config.yaml
n_layer: 11
d_model: 160
n_experts: 64
experts_per_token: 2
d_expert: 256
d_shared_expert: 0
activation: "squared_relu"
moe_layers: [0, 1, 2, 3, 4, 5, 6, 7, 8, 9, 10]
router_score: "sigmoid"
normalize_top_k: true
routed_scale: 1.0
balance_loss: 0.00755
balance_bias: false
router_bias: true
init_std_router: 0.0194
lr_router: 0.000794
n_head: 2
n_kv_head: 2
head_dim: 64
vocab_size: 4096
norm: "layernorm"
norm_place: "pre"
norm_eps: 1e-06
positions: "rope"
rope_base: 37900.0
rope_fraction: 0.5
qk_norm: false
attn_scale: 0.125
tie_embeddings: false
parallel_block: false
init: "normal"
init_std_qkv: 0.0395
init_std_o: 0.00844
init_std_up: 0.0395
init_std_down: 0.00844
optimizer: "soap_variant"
lr: 0.00684
beta1: 0.95
beta2: 0.98
weight_decay: 0.061
lr_head: 0.00648
warmup_steps: 200
schedule: "cos"
final_lr_fraction: 0.0
batch_tokens: [65536, 131072, 262144]
seq_len: 1024
doc_mask: true
train_tokens: 624300000
steps: 4204
dataset: "wikipedia_en"
Below are experts of layer 7 (counted from 0) of a mixture-of-experts language model. Rows are named router (the router's row for the expert), up (a neuron's input weights, with its number) and show model dimensions 0-159. Each number is 128 + 24 x the weight over its row's rms, rounded and kept within 0 to 255. Numbers have three digits each.
After each expert's rows: a language model's description of what the expert responds to; "comes after" lists some tokens at least twice as common just before its tokens as in all text. This comes from a sample of Wikipedia text that the model never trained on. Tokens count by the router's weight.

# expert 38
router:116150168147106108169097108105143076126146154129148100148097154167098120121134093174113136115096115135103071132121161159089140154105172134149118111155102112164112125130129123154124114146133123131128139144156099120106123116135142111167095145142116153097112151131133148159099140090152147133172146166131143141143118167095122133088133077127148141144118149134091111094088067105156125150158121166165119142154147118144156110110095079122112145129092108117149102088111150108141124150106128
up0:114135084138115162188148117079149140107152135125125144173080121154137141133169136093099138145129152120147097159105151159130143128120137112161109091106103108116119106146128117125132117105152116119114090145156115130124154117108137143127111111129136162108132130119156106086119148103095134144138141146136135126130114147127131099128146097088198141141165174121150146091140140180110084148160144111169141123085089076134117101116123108066118182150142107129139076124151136149096127135144126
up1:115100138169158145174122099125141115093144169144179122097110106121101107166146132176126106100138127100176121169140151096174095116109143117139155107147105203118112076122120129154136165110153140130136135143147115122146113129139157109135117146099133126122119106140131172089103156099122103139094155147086135099073131127127087127111139152098086133137151084132128152159137139107100115131117094122164134084133135138129102099091118115130147151157133143099112125145138148082123105106141110
up2:141139118122150107160121123118149105138184137117073137150107118126138143110112111123107115119158116147096139098134118089136166108131137127182101100133115108138081119132115104115117145148105141122095125157121148179184134169139118135138139084128081158125140133109080142106114117120117133142143143130115137090178101140115121150149114137160114117158136094142135154128095132136095177128101125157150137183153154106119128113125140149072175159116109150141094117133112146041135106163138137
up3:108106132136111138133112113168172150111103131127100120168118113150095155150135110170089169102153127120130172108120134116119119113118151159085119121119095143162104126133107109108115082137135097173140130105115151116125103139146101152081105155118178094147092108125144121156081070130138157152118101157165116138149117112122136111119145124148108095139167112167080127082136123139157124129146139177104088130162089132152104131083135127118149097099138114103090141093132102116119157154131140
up4:130150111121132093098153109085124116107156104086146123127096125155125156095099164165072130114119069158113133149095102098140093107101170147149123093136122102148170116147117133130150090120100132140144116144119142109150109124145099134130133133141125136099141111136148169145108108098123106076148129165148103099174122115119124132127080116145122141116170179149113097130126121150156127145105136155165145163115146126121101130093067144105140171152092089148120156150145105138150142098160118
up5:179126156095102136178116123094098129140119123143144138144130150128116150125136148128109170136159135139132138120159122089158118121137127172092137154141110101119123152166151127110162116106182130104152130172178140102142117095163115138128085124101101124120135160145132125113173117110147108127171101107130113127145095112088148167112155121105147109163095163104155147122136126088116140199115142117182082151123102116081130141119116131143123146111071122130124154135141119109174123128109092
Short cell values and closers in tables and stat lines, such as —;, MPC, ✔, closing parentheses, decimal parts, lone pipes.
comes after: " |", " ", ";", " —", " —;", " 0"

# expert 24
router:134146157157102122140102115106148096114136151122138114142113139153090115139135089165107138115084119119103095134103149171114117119134119097185114122135109093128089160142140122153127142127119094141113148155157091146117108100140138136180077147145102166102149150128125163170093142113118159141140136156126134164125098162084105137107119100130123135143116143115099125111112118095159154154161127160147134140123111107145166106142103088086078142140091106082163120088113180084133137148140111
up0:110156105091130178126146102145169109140146122086053168137102104112151139147123151105112101144142144138138106132163171102100111141092143139176169146125096091163129125116154123106136086114081147136102119121132133128083110123088190141118129119125162119115180140139142109106120152076118138144125130110129116155121125124110110106114141117139141091187152137174119161087121107091142146134131145122126142128131108109139140120148128129162133145131108140065147135112157144104107162095134130
up1:160125137133138168179152126099164125132131154141141173131119129107126117150162110110121127162114096118121160116153155179140102102115113137171058118148121140155135152108120168109098137128141131145107140100127129148136123113152176105145116126106159196146122148121151123109113131147118160163126105161138136147097134100143125126118092104094130134102171148129115152110090169115116138119154119083163165125151101119094144092126105124135114157123129047074126145125121117123115127152105082
up2:106152156153133153122097143120177173120143131140107143112124167106150077140096156155085117084080129138145114193121157166136135123121126094122098071114072159130150119182124131100068122109138105163119128112142111108149151130131124159131061107127139131141156152161136142156124122113106136130134104115110143139151162093102130126164112117101129161145076100136144125127148147117099136124137110122128155131129138144131141118169142133123078121142091113133127174130129117097149130170126118
up3:114128194112084132133127138125130174164127176152109123084147093109143121122139143204127114105103121147124122146172139116139120103112112115135122117116130103137117148111073048134103119137131145123135120130113115115115131122179151138130138147157131160113118159105116105119167126122077153136117105157109123115148086142130156130132148141155122104107142150177116114184165146071114165103133133158110142165131113142105112137116084135129093105148132171126140137091132105118146108124090139
up4:055105134161097092121106132100139129139125139098146148112131147147156142143130131116114133152149113108123140097114171156126113126125096148119135171126138144089136104076109152146135158127150127154072188108134079147112095143134172100104105108109136133098158123176100104153102101118111121162172156137142145178153132159120172112126116160117081089097127132094122125123150122129142156137137095135167186129133126120144150093126133110128105101100127153156161102105129143139153134128142129
up5:161130110123129146152126119134128119112138100150133150140146104127113139140069093124147124122117188112127150149139139129140146078126105104135166150195123117083138144129161089121128104148092135170105107137110108118114133131104164149138134132129130154186114149090112145089148125111097142118171102163099155151125083116085155148112128117062081149121123117153101120125134177113074090109142125161116128147133141133150140101093133073136122144141094114116138090122135130155149119152135155
Digit tokens in match scores, table cells, statistics and ordinals, such as 3-0, 5th Battalion, 2 episodes, 62.63.
comes after: " |", " /", ":", ";", " 7", " 1"

# expert 47
router:091143120171117078134089131122153070140161133150116139125121097135118142140130138147137132099123122130119139104112146142099112156117121123154125124106101079155114159132079115128113114172118129130073134150171111113119058109153168142151090152154127130093113144188107146151114114095142174130135160124150147149131135115099113133124140114095179153126128129098108168119123122118128108123125112164187117143126139119132158122115097082136115129131110133104134160066112168096146146142097097
up0:142173164147117144154122173123153138150102116137125133110137176089101092163136152110151102111144108106134164097124129071176106097102123116156115112118118160091140145165160137111111103128109114186105128121103081142115145118127091136207083124132136103130100153151155141166128106135101138110131171091123108136138109137125170135119147143116137140133076128110148143111092113148128130132125114125156181127097128147135138115141118194151131091135141099136115133087122139119131127125098112
up1:108122136153075159108104134152128113109116168118097114096113147131118108118135154142161175121158093132122170129127141137130140124158146171139150139140108116154125155125123151148119102171170124152070138132124084125123111093135118139126171157159143151124141126126133157138151059136156108150142133152139143179137138098142127085187093140076113120123152098130100149173137133132122112111128177151154108126137138089127126101125129094129109164156114076094126123109122114104102125111162082
up2:157103112143167128160087153113125124087112096108131141123113127118095127109139159133123126160144160074143149144110132147123106109147093137124163099136147093126166114141134144161140119165157155128113134159136121156153119112154163109157093160130148164151134143155112144126092129092066137163076145107140117092161132119093146152134152182105125088113128139115133164132121114137174134136088137123163142126150114113124135141076109124150106117073121161128119136100110190111126124175108145
up3:136169126194150104155119138131115128147151186129129086077122121151171152142150111114125146109159119108112138107153113157126141141121114117136085105097121089152136158142133121091158133156107135154109103178096138119106081133133164121128133129154135117144116105151132178155177136139139157101120151114125174191101093106116118145153112102109166079122138145126162123122136119138139168145143160093123187136120136129131142104155128096101127112113108084097116101134118148101136108120139104
up4:155126126087134125143108076169129142122151139162107095133138109109169128122122134134153141103128098173147102079146136101139148136124089124120178121119110110093143148143089113138124130123134157101138164172135123135177100118144114153125095120110139120124128156127125116081127112103161191144119123129105119181145139113121122118138134139072159125128083125142108132134148162131155122135060127167152150157132119136162137184123096105079159108127098137129105105082099109148139156131142157
up5:113133084136113134160118165123155093132151189131148105155120132111097138135116127086163091134123137146186101137136109117112138119135088123123137140115070133115107107128126115150138109152155143104137144160139132149087096095164145141166140121101161141109086115134136131111078111155096114096123157151162120115150117147137137189089075104088121165101125108114097141111083140123167156135133118113151108139121122104120126149106128098138117072141109101136148116099119143086096089130144105
First word of multiword place or proper names, mostly New, North, South, West, East, St, e.g. New Jersey, New York.
comes after: " the", " of", " |", ",", " in", "-"

# expert 40
router:116158151131106109117099123105136132101124091131150115120128154143146152153160132195078130125098127113100119114091155151162139138072162125144125114144126086141114147123141074196148129113107106119111171153160151140099121140149118114105095121098165119140144129101111118112126125093125150131092121169106132144123103111132120133072128172129114126105172148125086117101097113085167130141095116142149114134147097144138166135101161119146132170110101118108118129106091172081131143148132132
up0:109188138112106075169095102136129121129147098097112099149130127169129145120123112164098131127088120093108152111087161133107159092097112123123075180089112093146128112133126132090153199118131155130145171141111117162119136080159121131156171151129136115152143123148127145105113113091117131160108165141147118099122132104156162131133183155140140100120125170126101103139122141101134094093109103105125117124138108115099146137137155122145143147179128110116141097128137110130104116120137103
up1:100147126111163128065101127139148126141089125139112124129121133157136117107085145147140107115073115147108151121081173144128136126129142124142084129171113079146125135116161122155101134114158138126126162120173112119126125140169120134109114077103145150114132148153139104109114114108155123136120172137113139146133147119170166104122145148093146149096150122117137089158119133109120154133127087186114144124135116141165121087140159125165157146120136127102149129134166159154070084062095106
up2:107147135172067106103135129131112130127165076136121131129110121128141124080146134138117130092148127107135126107126156099136130124121105134137115099139149140171129143152135125117139123143135171168136128129074154165103124140106146151123100177116117128117129078128100128065086101151124102079134093163186135116138159140112136147122136151122122150117136141146127124141197080114154150112129087140163096156094103144089121131155120147162140182161111145135177116123117162127132134143134156
up3:122140135169128138124117122117105140150101113160130094116166138115111156098112156148126134123108162097117120123150146133135091128133082107128126163070108099172097159148101138191166148137145109129116150112096134146111116092135125094167114106100108111137141115106176150152124129147163143171138129118090133174150093120130132101170124150129096157108144085142139133074142119156082165121105097146104090098121108101102171148154105116131115126160145163118108143142101139127079108141126132
up4:102173141125131138156135133128125123127183116122098129181077096139159148143117107147127078157131129125098144112101133105128145075163124140078160149105151111110129116096134131150114169167105120118116161146194132143140071163147137085099118159121182102114185132128093136148135154120178129104106122128091122148112114104157109122110112126131127165090149112120095137128164105108120146133130160140141112166134111113132145161113143129133116103120073143104136138127138152155120123152136152
up5:145164149107108159105121156116104143108127101113105183108125106136137127106131170114108113118125143099108177073088124133139131168100153144150112180075121128107147138113096111145092134123074121132128098095130133102161097107125119107093166126149155130117134131138142165143153125097140151119145107159132099123103108111089090140082115115107137137130124145077141103132110120109146144138127193130113136124129090095136177129093116089172177124126146110119135121133119132157130141186141126
Pipe separators, numbers and short labels inside wiki tables of sports results and standings, such as rank numbers, Loss, Pos, Pld.
comes after: "|", " |", " ", " 6", " 7", " 4"

# expert 61
router:098161134144126107105122135107122114119136104097129141123093127105082155176123155187115136106146095102100107095123136108133110104146164142162133092141108146139126122129123120131116065113140132136098111147122108109133135117152102076138099121144131145110149135132126147149131123120116136161128070130124135126143125157151145125135142119097067133120092174165143129162100173115167137194161134145128143167146118123122145132156100125132061169149093115137130112143091128136104055139139145
up6:132144110136138156090171156116120103101135172123150146091125149147128132121109156164114120120110081149150137115163137132116157149153116121101104127165122099115123116131131165189101155153129077157132118123110134130109159114096129105106089103125104111116082156141116108146130129133134146148124077135176137117152137155067130139157107069169095125180120091138126174146113147159151078138114122085110117140151147148112136157109126123170139150102095102170162112142122129107133122120135125
up7:140122142177139141073090102139138136119130143142121153130105140162119141159144107147159115087163071106134094140083101091120111116132151151098128113151128139149151131127125130165143121169091167140165125144149121149143125151147091127073138178135115159149142105106132154130145132115099114115152138145141139127137097123135082097127118139110152138130096161100135106087140125124166160180100144078133134142151130119176126148121123133071153114150087121104167104069156114120141148136140119
up8:150114138129129138116148104129106081122121079159115169132135130087112131120128136097078107133149128086168115100128133144148074113118130114117121087134089123104124132140084140113149104145141150108130145127188141169124102176106116152135108173131083153120140158090116149085141105087120126132137120149106174115119168133139146138106148141097141116118110128126110119141078126128106121113104132175164143108178165105091164159160137126143086134153154146110163128166120154146103110108109109
up9:136168122116130151125143094140126150090140080126148105148159102110108165127144155154136114114133108170125143140164129107123166148119136122135110135099107165114108133111156162132152086106207149140124136133103105136123123101155111142107126169165085088135164105135107126114139133118111166154095121173127150165081142082162127093134102135107160129150103157129094145135153148153128172145159147155139134121136135085108125099162171119117113117138070148129149095119123114120107086116157130
up10:116144114175114123180156123127167114116090148100132151116136122112184096123121097159142121165117143143090111137091127123145150102142122112140110128122134140103161131178125150142119120144116132143128132124133115136107128110118142124151094126125137146133064134154182156063125115110162182137147086108109134110129148140112096176078124136158092140169144108141094143162129131139132094152086113130106147109123130106107166152125133130135176176132135096139134131148137122200101109160136114
up11:111166153154098155114104153100096142141136141108163124162133117103094171148116143151105103114139106133075102134159133130131167114160168146117082120140127116106143144085131115141146094069137121191168144089090125083118143134163139125122080113160120127126141127092113094128115165166122115179127077117124147107107135143151160127143082111142100131128124121114103116107104138143136173162130101160169154154133109132122140100112133125134089154109154149150122102109119123118153131095139126
Single letters or short clusters starting a word after the, a, and, such as c in cartoon, b in bomb, p in piano, and opening parentheses.
comes after: " the", " a", " and", " to", "'s", " The"

# expert 43
router:125138151142160147165131107115132092110132149116094136141145097133119099117108150163106122096143073159136139126097148138103105140093098150122110078138128098150092167133127123194144126145141158127108134132095120129087114082160147145159112120134157123094060136160122127109097143114172133121145143164114123139165098130135136103100129132098139090125134125156136166108090154103138133151129159146179137075116166133114152138106144144131088123119094129094127096096119171130126134142130082
up2:128152146196121119156117122085132123079111125126118110106140144117134156085122118153053131141096132087153118130161125120127160124110133121144126091089100105111183113153142118122147128134127140142170118168118113129094109096149120138148127113143144117132145122106147137112124146097108111131150150128130107138141102147081156152126157164109086095128144157125141136120164132124160206131108102101129099103132144090127131122103135115187167049130131122118112126128115125154110092158119125
up3:191121100132102151151105119134131106083138106144158125150139123149138102121096123133116158120144103155154129139104123137158113089080102136115113116119125116147107127128168128133171133164117156079112173159119115097125141157154130112133099090114155121099204126122176109160129108113116141124141163116097156133129089119115157132095173126148130176137118186143144152125119121105113127134115152147125106161127137095117116145097121113103119114191086089144122129117076126126097149119106155
up4:103093117147151107166080154149115164143145102149175102119096130180151078139114155120129123110145098108145098144129179146100130110149119115156143123126133085138128131157100139111158117170137113176128119150149110109128186144115111102142144115146141118091108118112158110155115113176114133125099142106133139152111142127147108160076144100144176148123146126113179160115144139094125167120145087130125156112105103116155153119106140162143093093161140121075137104091138150126136126100124106
up5:145160130143117121153150098138152078142167139064167143124135091098161161173098111112138064130137132106109112155118105128152123149159117105136147137147152084149127136128109133117097157099120108132116108138141109147114150139120107136129129177113097200114107127097141152161113114114152137143139150127116175138141119117118144124118129160142149083093120086107153115127100115184109147145097116119169146156187144140123122136185142148129154122129126110157112114107099145152121085136125103
up6:120153135120103100122169131138124125122177079119161142140151098103090156102149133131145117114128123120129105120097149107122141119173107084144102114132132149094101147105098139140113104068099139091109129148115107146132121086180124123136164120150149158142102146157146129086134129120101174138121138149138145122085135053108126160136135158132076126129128124162136142134120125094159069154125136113152112181113136121117151135160090116136120110171144149092169156158135128125105160125128093
up7:124150143124125120105131115129112136115101128102107123127130118164168121133053124165131119093148092135136140086089147153125095134139181173141080147172100153105139124092117098093110104122121123153108127180090131115138122149127142105133080134101171106108163165140130166126157179091135122151135131146053109133158123117110105110142189097131130146111128101155124118119092122154159109128105134120127113138120143121113066124114101161128131116136130107151143150119160120128149132116138103
Prepositions and time words opening sentences or phrases, such as In, On, After, During, From, often before years or "the".
comes after: ".", "\n", "s.", " and", ",", "es."

# expert 39
router:137141151158095139090093085107110077122169112133117134124116159138109153130168143137126137100158110114107142150101166147096116146143172104147127081162093099110095123121155149146142131110075107142123101158113130128101133091140107148119098150122098139085112208119128143184110094113144136120125128140131138124124133119089149126080149146131123145135141147142163130093156152097143099129088108143129144103131151129107142151116140100140094124136109104110138136131114183113128126193110084
up1:140133129140128136107122142118127146150164141084160132127106100121080156138141142141116098125192110110080135122101119126164144086089134112132120161180070154135146145107151123127108092130158146150111122160089136078128129098128151125116096113119149122088147131132182115111097146149087173123091147128184130104160102135145113144161154121136118117127106133134149143158159123133118146089099100126136165108145120122113114160174103124123143177117114137128108097150136161160127122091150084
up2:111158147109118136136074141179135146153131116103143182133113108163097126141103146148179144123145144103106126156166072176112177115115121096117137125116117120145110115181104146153113104113127136156137134097131100133104091078136138146137151124152134097107116165089123116159180108111093113215110126114136135144123131125126087094145123167120111167159137122108142143093120159118129120110112134121129129111118111130134159148142123133167116126092117163130131136119113152149086078121127146
up3:111136111140116097116138112135138168131127119096097127134075097145136112099133143099137141141125152099171146134111149131118108143136141139146172097125102149094087163139149135149175141126119158145138101127136131136108105117153105101121161182146166135103140205109122155108161110141098118100111112180139156103104144097126142115109102147145150139139108109140109075102126147119102120186106094126151139133115143138132138170098127121163127158177129095130154161117093098137154131098182154
up4:126127097136086096142082145115128080139124105120087114135129101148118158125123144168119092128171096099097130165117116135117141153134148138096114142105154084137097144141140197114106131140160103186127143166139139123137113105095118120164087137118137088134120129107157083090123159127122126138126121120143134127104142154101131112132118190168154177110135126119125142149127089103114138131124098143126116126157121102175153137091151174103121125119138129089098115171165129126185099131119132
up5:089170119175100127134162136150122121134142114144137111165104140112084141132147105142149110120118014156111145115151149127090171177119158102141101102142110121122117147090112132115133125154110142100152147128127143133149135080120154158143150164148115133120139153134115146107125102088138135129126150111110126097136145153107144103102134151133125139089144095093158122126127117125107168132138152178131194187122127138138108122094114113139122150095095134140124096119152127113095101161140143
up6:135155137106106142121073120146146150099130095113147119070108121107105082168096131100120152128146141130156139092133133126106151067149102120105146173090137098136117126098104157137168128124115119145062112135086118117160111133139105125157132126103129169134121119149131101133093138123152111116122118109155135183159101135127104171082135129131120135132136149166170080137157175172156119154153103129125156135127145131161139161149116138165121127150129114102121153099150102140131078138112155
Month names and the first digits of years or dates, usually after "in" or "on", such as December 2016, 197(0), 201(1).
comes after: " in", " on", "In", " January", "|", " In"

# expert 26
router:100157112149140070142122119103117090129118110107135133086114117117083125144144144132123106105123105085114112126116157120137108107091149164183131080134105101123145126147134097129103145138093145147168152117166091156089051117159162104132124128177130140126151144133162130138106126093154160154137132140120124143131110156122118117117127110127159097127119090161114160126144126133173133205156121149128158107107172109113149129138142142094078144165098109150139101089121126120133142121130116
up0:148128159129132152127125178091136090129113162162117129127122148151123104112149122131147097104175144138134144161125115048125110124161179158141133105140118103123122067168147097133125108172134112151166176157104145090134148143135172128118119100157122149144137127123092127135083148106146091105162091125181130141145117124114143098120129133065160136111128136149137154133098091103153181156123153152119191130175131108111117137131111129138143130134111131125126099140117124145135130135138113
up1:177166114161124062143132154136142120104121113094150124076108142107101106164094156122127098115150098137184110138143110165117091125122149117114095138182083088119137123128111116137141151139069145086148154168129132153107084089153126116137160132131115132142138136070185101129105141075152132176107123089098100107118143129126130119125099128125126121129132117142105122080102133138131133135139124127136091135121121087129090155170140123116131150148123121112118105100105134128139151099115117
up2:135140141150118091162150129141090116153139140129160143112136114127143146118122191139195066148166089103121120135108153125121152099133100140166149140176173105132138158185103115119125125122108110123120152098102152172146143109149138139142129137144139128103130145136112173145119119094134110146100089154114122170123115108105139128155099098145159123147114140135125163109128135064154149121161105103151130093137143122133127134163111117181128079085086177134122126122098137155134152104129122
up3:099105105115102144126162160119056129116134141160148115146094126120127092104126146133110135125137128104101104088121136082124091147101085135120108122178131116136133130134127162157147138154095123115139132139124124134128118113145157097121130132158152108139117133119132182090117164120135106156154083163166112146105121125135129100126109146119153089107180101110121164112122165129172123168154110107130098139140152134115148140106139155129117181161088068148102081091165150118156098120165119
up4:141129112137155108114130104118098132083139121120146140112112126127109145153151129160132157153181119162096088084164156145135074116120173142134176107143147100132150183152093116108159125124154109088139141133106108142102114152127138103114118119176127145122105122132122137117114104126170117114130142128108097138138113153101109073123107124150163113163156119136120157163112102128194115180106099135126119075104156136098130091150152150113100105129125133108113126121179141087120131157134083
up5:154136174125123093145121113155139132094154118105115109125182136098142179140127114118151122154141129113126182122134185111123086174114135147128113072178108167138105153141142144140131110091119103083124120120130179150098113142108108125104132108140123119126113125122149133132156109087152148112108088149131143141140102133108143136132120144106162084105116070146183106154134135156159116154091088142118103148108121147117117119069106145108153121135139060146144106100137138127159142130116132
Opening pieces of lowercase words after articles or nouns, such as wh-y, qu-ality, ra-ids, sl-iding, re-actions.
comes after: " the", " a", " and", " of", "ing", "ic"

# expert 28
router:110141137132100100117115113119155112103178175099161118141127127135104131129132111150118136123105113127125069130162121136135107162119174177144144096121123132163117134129131109184098146131114069148108152135145125122093137129149138171162125091136095106104113133147134144140072136047113170129139137145131120151118125162130133163139148135131142102122111145122115149107132083126056110157140112146178163153140145125145153084152144128123094124111112145133096135087110129126171120143142094
up1:152150136092093104120137112100141147137171107097110115139107131121090132109111150149157086145136086114134083109153097126133118170134104137112140132124129134139116133142101139186105145134132132163137143097145105102106111118171120123136139120106133094099151099124152123152125114091090140122160136148124160120102118146074075098168161171110140163138138129145123071131116134152123131139087196116132152117136150119118183107152126107189128139173095120140152114103113154141155133106122091
up2:106125124158108114143145117129169111080133108144145149182086109134119137142157061131123161129109119141127126141144119125080123095146159088136124141098137142131111113141137156133164135146129078142091120152100145189153124143125152120156135147154139120155126114148102108135094128101073204154103125154111133130102132164128132129156152136138142147143120156134091138116126128092091123161090120098143143100128179156088118090132149152165145158121119139116091144114095165114166139143147137
up3:156149163127102127151146141132144189130120192093182113126118110092132112151128093123136117147115074138169119126157117112145127151132117161099129080108104121154098131102108126143090137147090116140133100098143091126099143116135117130128154095141138071144125147185137128134109114085123149143180174155116119143173118149143132127133133135134103131150110124112175151094125129086174098166124100111140140146129142164082137114149103123109127131088117140117134158113089146108150126121131093
up4:120129138132091159081121158138140157144135151077154088115124136109139165175150091134155130130129135158123115152139139148135103146120111158175115139128112166135130116096105109160103109151121104158107112151169154141088117146156165143146086118116110108160118146117117181114090147106111161140129165111117117190099108115140105127105147152122118082126112157163115140082123099126084123116146111117151164106121126107151152113183123133130119068135127164141106097123131102087139136125111095
up5:143119137100119094130117104120114126143167176139100147135142166143143132118123107178139172104116129141125163131140121204132116102106151189160081131144111105124139149101129096169109143160113133144177143141131148119091093103130116121125137130147095110139128146172116124152138120145123182129150130116140092134123037150140171115138139111089137110139099116138111143129101110149065125103087093097129139124110133117154109112125135123107091141102141109123156144143094141141122149159104123
up6:123125166150137124173174138126112129138111137137106152153093137108131096113084121101103117125158146134087160159131175126129149132121127086097143054151145162122112109131114125090102136139074148121144115110136105120125117144136123183135103124132170133109109096130138118094158130130121162129139087143147134121127134131134129117085089101053080105125126137124111158109175104144106124123143161125164143125166132172107137129174130130120101102135092147096148150122094113130116095157106093
The n of contractions like isn't and wasn't, short name or word fragments like Bern-hard, and raw UTF-8 bytes of non-Latin script.
comes after: " |", " ", " B", ":", " (", "′"

# expert 29
router:130134173089133069092108087151115090122157135132137141136117128133098141151115131195098138105119136141093164146157140113137107111110097129117111108100100136131124189126097168172117106132140096135130116131126130112141105105175148128155139152122111118126130113140113133115118148113122122124148144172132148133126106160077121139132124116109087148143165124106126152110096161074149099117141123160174144180110184135140169114158138117150106120097115098093182119077115126119118142120137104
up1:082115121164092131143140089133133145132140170118059139146120138147062096109125122127166108129119122180146143132125145143126131114127137151139149121108097131109135207138141132150111112112115095149089120116101112197160116101132096129123149142138134082119111129124130149106174164090081145147167149124129149129096127110138137106115107116167129139090138139112131105101125090090130121154156118136138138139126119160149128141131154120172125121103086157127115164118171124166105142081127147
up2:141143122136117100102117102174134167106125126153145115128124161154109149168086121165100161119141107145145147168102143133135091138127128152122119139171110061161152150119134141130107134151147145123142161117120130173120120137175171087148136151119153123122156145112128097132130128098121145106109123125132110061138130160131113137140154160136144148114117120170096172112078144087098103142087144106163144120130136084099147169092148156106104166161114122150136122144162112139107111121168087
up3:143109104142165148122097063140148141080144138133124144082106125139152108158158147116090150105130177148068163095092129148125121147175105149119131124128128136123116129164093117122133123105134097174119111118173130106126136123115149106127139176166122107140087101098132160110117119152106151131152126125119080125101127134117151096123124104083111120130154118117100109149148098175124141123150144154148181095141120153158090097137150122162101124155134094095133131103121094140140156145136180
up4:125167130126105131121115158151118132089125167129116177147149136112132122118161167137097106144089092167074125093151138110140115090098121116148073123115122110107135135142118136117170136105135085167159139119139153126157155059122151109176158140111127117119139147112124115097121125098146118125122090119151134136073100161099101102114128094125115120148104121154113136179107173139113126084122081151155130142117161154125175148126146135185114132142126122153132147128114155159136120098140099
up5:124181149120119111141118074103114099138101160104130138107110142180132096167105110126114172154175082101117142140131132145155103116154153135125117162113112136092153147115140139140139117126125132113105115138120142140127110144128123071079122156125114097120104136110156131126097196112137120148105136096176132168127141162094103124112124100124063124110150112120137146115122085108127135116188115104150148150098151120145111137129124175105145108140084128092161079117157111135124165139148113
up6:136122158176164134124107110147129111103104074102140129116093152122134142169133123161113119158108106154113176128121106162107124142105115123139127157121107150153137148132180154120096105118150119158131105140098108170081117084191142115086069119120144152134131105121130150114106139108090104152109121149146159111160134101097154168166119114116116113133142123144165154138086139173105092101124152119134138126126153124105129118156130165159141151124107128123114108158117122143140108205103152
First capital letter of a word right after an opening parenthesis, quote or line start, e.g. (A-rticle, (E-ISS), "J-ack Straw.
comes after: "\n", " \"", "===", "-", " (", "=="

# expert 3
router:134148100122138072126099103102182106106114139144128087119100142112109149129120119150113140093125157137160112141106124137152117154115088137157115126138126104167090144108067140138100121142085133123109153162133147141128107130154167173140076121157154121121148139156103144169115119118131135130119124155133128107165134107091108159124118094112104139101124123146109129137108109104184072126155095172173142130135151094112135117131136109149108123153130143105121105082133154095164163117153059
up1:105163118174135105134181165125099060137141191090086131076125127144116121174123149132098115108155109120139174149146179121151122120089095140104140133128115135099152123172134128110111095133093111131146120124119078174113103159127142137144135144128139089151150094137163158150114117118126141112123135152140153107151099141113106111115059125144131121087106145127066156131100125112105134104177128122113107149149122143122129117118121112139133125117127155143116125143178126135103126151138158
up2:134172128161111108126087148089161133101098150124157140120125140137096124152124179163123101135164116117105124129107113112128136173141102152118144144128120097107157126092135169091129115166094147116133163131108153123154099100107122170133094093123127123175154116129119127147121151131114112146128138103148136152135144118140136149162163154128092164079117168107140147101132101134160129150144174171120162144113150119121101116099180132141109124136129140155102169112098128072129067151169098
up3:114122103132145131109147173121135121106136142149131137157129152110120146130144133098166134094103121133135139163151117127145123136152055116124099129103120087162125153163050112159119129132081146177087135138132136092126100122103158145147136125158104153132148166168148161189143097118118119130126184170106114114117116082109117099124109150109134131106114092150145093132092132122105105128100134165131181145125141100124096142121160110130119109139163104154144092087093144113117118124135110
up4:088121128107093156105082149111132128135121152104153094132092098130164150115129133119104153124098120117151140087130130149133110100135111128116170099108145156165102097138090113127107105079145154098135123172113131122117110128120072114137120114116123119114137120138125120192139121116118135120132133173177107082137098115150128139108121138157087201078100132141117158121132136143163116132104118176127120100094147087115073123115122130140140132185171154109102108104107126132164156133116131
up5:151128129125147117088136092113167107096134138105128154112104128114130129155135148110158123129125095148116184122109116118156089151120145117158135117136098160107096137125111113141143164128113142111134087145147132138150110110132122128147146101162119142089121148119122156167165131139137101149115122100101122077124119139142122146108138141152108156134163105096157118139158185123099166148144112147153160092168162154139096109185190076153102131128153144095116065105105116141109137128118063
up6:168163125163102137139128149104107131112083095138147158149133125105162151106136111118121137116103114120143140132121119094136143188140127136153128132129113124129090105137074121089152144164124120071149135119118137100147096166118147165125109181136164115153121132163117157107090165079151109144090139094135153140111104120103146118099075112122110138155146121128116132132131203139171145097138137121164145097106105138158138120114114124130123154125126124141127109159116144175157066142111171
Given names or their first pieces at the start of a personal name in lists, tables and credits, such as James, Robert, A(aron).
comes after: " |", "-", " by", ":", ",", ";"